From a checkpoint of a small mixture-of-experts model trained on Wikipedia: 54.4M parameters, 5594 steps.
Below are experts of layer 7 (counted from 0) of a mixture-of-experts language model. Rows are named router (the router's row for the expert), gate (a neuron's input weights, with its number), up (a neuron's input weights, with its number) and show model dimensions 48-95. Each number is 200 + 40 x the weight over its row's rms, rounded and kept within 0 to 999.
After each expert's rows: "comes after" lists some tokens at least twice as common just before its tokens as in all text. This comes from a sample of Wikipedia text that the model never trained on. Tokens count by the router's weight.

# expert 24
router,267,221,253,97,176,228,228,285,252,199,232,249,250,176,162,136,217,218,212,180,228,245,233,187,210,174,229,267,119,200,222,203,270,297,158,272,203,217,156,226,183,182,184,228,247,229,218,265
gate0,218,182,257,164,178,170,166,265,219,220,172,232,173,216,225,274,262,200,214,251,114,211,192,172,193,173,199,252,203,221,222,189,132,217,246,276,239,237,108,176,173,164,158,182,206,210,192,178
up0,162,240,183,177,205,217,176,189,157,129,206,188,226,271,146,160,216,252,234,208,259,228,189,185,234,280,227,269,282,210,313,155,195,196,201,212,191,152,154,232,221,194,221,183,199,251,112,152
comes after: "\n", "\n\n", " ", "by ", "at "

# expert 17
router,297,187,295,139,245,257,188,197,203,173,193,215,171,231,206,283,209,250,229,225,247,174,205,118,152,181,216,196,171,227,197,272,165,171,264,185,231,194,152,244,243,185,214,141,290,197,229,211
gate0,179,172,196,200,283,153,274,114,204,243,219,233,150,257,175,221,172,268,248,177,241,140,259,186,233,196,188,254,230,228,228,186,159,231,236,172,234,221,225,205,216,254,183,217,205,188,225,233
up0,138,284,201,250,270,186,213,113,162,228,204,251,163,207,161,211,112,184,277,152,152,195,225,260,224,241,150,247,242,124,161,207,216,213,197,137,191,208,164,250,205,162,176,122,134,252,181,78
comes after: "| ", ",", "(", "; ", "–", "."

# expert 19
router,315,208,221,125,232,198,212,200,220,192,106,158,228,189,205,174,239,196,225,176,145,163,237,231,164,167,208,205,164,164,158,264,168,217,180,210,205,181,165,206,231,191,275,190,286,223,195,258
gate0,200,193,241,232,162,271,218,259,224,216,263,211,160,148,261,244,169,225,232,260,154,166,145,227,199,147,245,219,178,196,220,209,253,138,179,118,244,190,222,216,185,201,187,231,264,190,154,183
up0,207,205,218,252,192,209,174,224,223,156,208,240,140,174,273,214,194,187,233,172,175,171,141,201,183,140,227,216,270,190,270,223,179,184,175,157,235,184,211,326,146,216,191,217,255,161,240,198
comes after: "| ", "(", ",", "–", ".", "; "

# expert 29
router,219,217,215,101,273,223,230,220,234,259,207,221,239,152,176,275,247,255,229,168,234,235,267,252,193,202,233,243,158,239,238,260,164,205,187,245,147,144,128,161,178,278,212,214,274,207,212,211
gate0,209,225,237,160,227,196,146,210,176,142,199,196,227,213,93,258,242,242,183,199,212,199,236,237,245,157,229,183,161,280,167,220,147,223,195,205,312,259,193,184,186,216,246,176,210,200,225,209
up0,184,235,234,176,189,188,250,182,146,139,142,181,272,220,222,189,152,146,229,221,248,251,207,121,254,239,222,213,244,98,218,172,264,241,215,210,161,203,246,195,194,239,203,172,174,195,168,162
comes after: "|", "| ", ".", ")", "==", "==="

# expert 10
router,248,252,186,75,241,273,230,212,173,214,216,165,220,204,199,215,212,226,250,190,182,233,266,227,204,192,211,190,217,188,181,219,193,192,183,233,176,187,210,201,128,181,292,164,181,223,201,161
gate0,211,239,179,207,179,147,209,155,213,208,136,270,140,154,195,208,221,236,202,202,265,216,193,211,158,223,158,209,201,133,213,171,101,191,160,150,199,211,235,204,189,187,192,155,123,284,207,227
up0,199,164,156,176,96,211,244,141,218,207,164,252,177,210,143,222,166,250,232,213,199,218,233,209,157,167,164,246,254,131,205,103,174,157,202,196,200,193,244,169,176,129,202,222,147,285,272,203
comes after: "| ", ".", ",", "–", ":", "$"

# expert 62
router,190,194,217,182,207,190,216,228,233,195,253,191,261,226,176,168,203,193,172,201,213,197,213,186,138,177,160,227,186,190,209,226,247,167,120,219,167,197,219,221,208,205,230,162,199,232,227,203
gate0,222,306,179,196,152,188,148,180,224,173,238,250,187,248,205,202,92,152,197,245,145,243,203,244,235,216,188,239,186,195,141,195,159,217,116,256,214,172,197,213,247,216,171,196,150,193,231,211
up0,189,190,213,194,166,137,153,170,215,194,258,244,143,236,224,210,192,203,247,193,115,207,243,214,193,227,210,216,156,176,182,152,159,249,179,230,185,151,262,214,260,186,197,145,232,246,214,93
comes after: "| ", "|", ".", "–", ")", ":"

# expert 32
router,211,214,200,136,167,228,181,278,218,180,216,203,279,266,237,197,167,243,198,205,174,190,218,163,202,146,159,253,157,183,202,193,188,159,201,234,197,136,191,227,172,192,235,191,234,146,247,249
gate0,220,158,170,179,144,236,166,218,185,196,168,229,185,263,188,211,225,281,183,255,208,202,184,130,164,159,250,158,183,119,192,191,154,176,197,245,172,184,266,233,210,274,234,218,166,175,160,219
up0,182,161,201,217,122,233,189,240,165,184,116,210,234,226,246,202,212,199,204,262,166,261,143,233,216,161,258,183,218,158,213,189,179,234,212,222,193,262,267,211,148,235,217,187,181,222,193,212
comes after: "| ", " ", "0 ", "; ", "1 ", "2 "

# expert 59
router,224,224,208,142,244,221,209,203,206,251,245,210,208,238,187,232,169,211,243,224,231,179,242,261,238,215,211,205,188,211,195,234,155,255,173,190,216,185,171,188,210,163,270,189,214,180,209,186
gate0,223,199,244,220,167,210,203,259,237,193,212,223,180,271,160,224,185,224,145,235,250,161,186,228,122,194,214,190,163,187,185,196,160,218,199,167,235,196,170,189,231,202,211,200,193,165,215,292
up0,166,165,222,152,150,217,179,189,177,207,177,157,229,181,222,220,106,215,216,246,230,222,246,107,183,305,237,261,169,200,190,244,253,182,185,256,259,257,183,159,167,142,222,149,269,251,171,206
comes after: "| ", " ", "0 ", "|", "1 ", "–"

# expert 47
router,242,233,260,112,274,172,215,203,272,211,225,193,200,173,174,266,153,274,275,239,246,157,218,181,176,208,241,243,115,213,247,272,178,236,180,270,217,132,170,191,194,177,202,193,277,218,173,269
gate0,197,191,179,245,158,130,196,229,184,162,177,163,199,156,148,229,161,211,229,154,229,215,201,205,127,56,212,264,207,219,210,181,308,234,250,217,199,187,215,218,205,153,231,243,169,187,170,183
up0,144,274,160,113,276,196,273,218,193,263,169,263,207,248,260,205,224,201,179,213,185,156,204,155,301,235,255,167,237,198,204,243,193,216,120,175,219,197,191,141,247,271,157,165,177,179,190,132
comes after: "\n", "|", ".", "\n\n", ")", "=="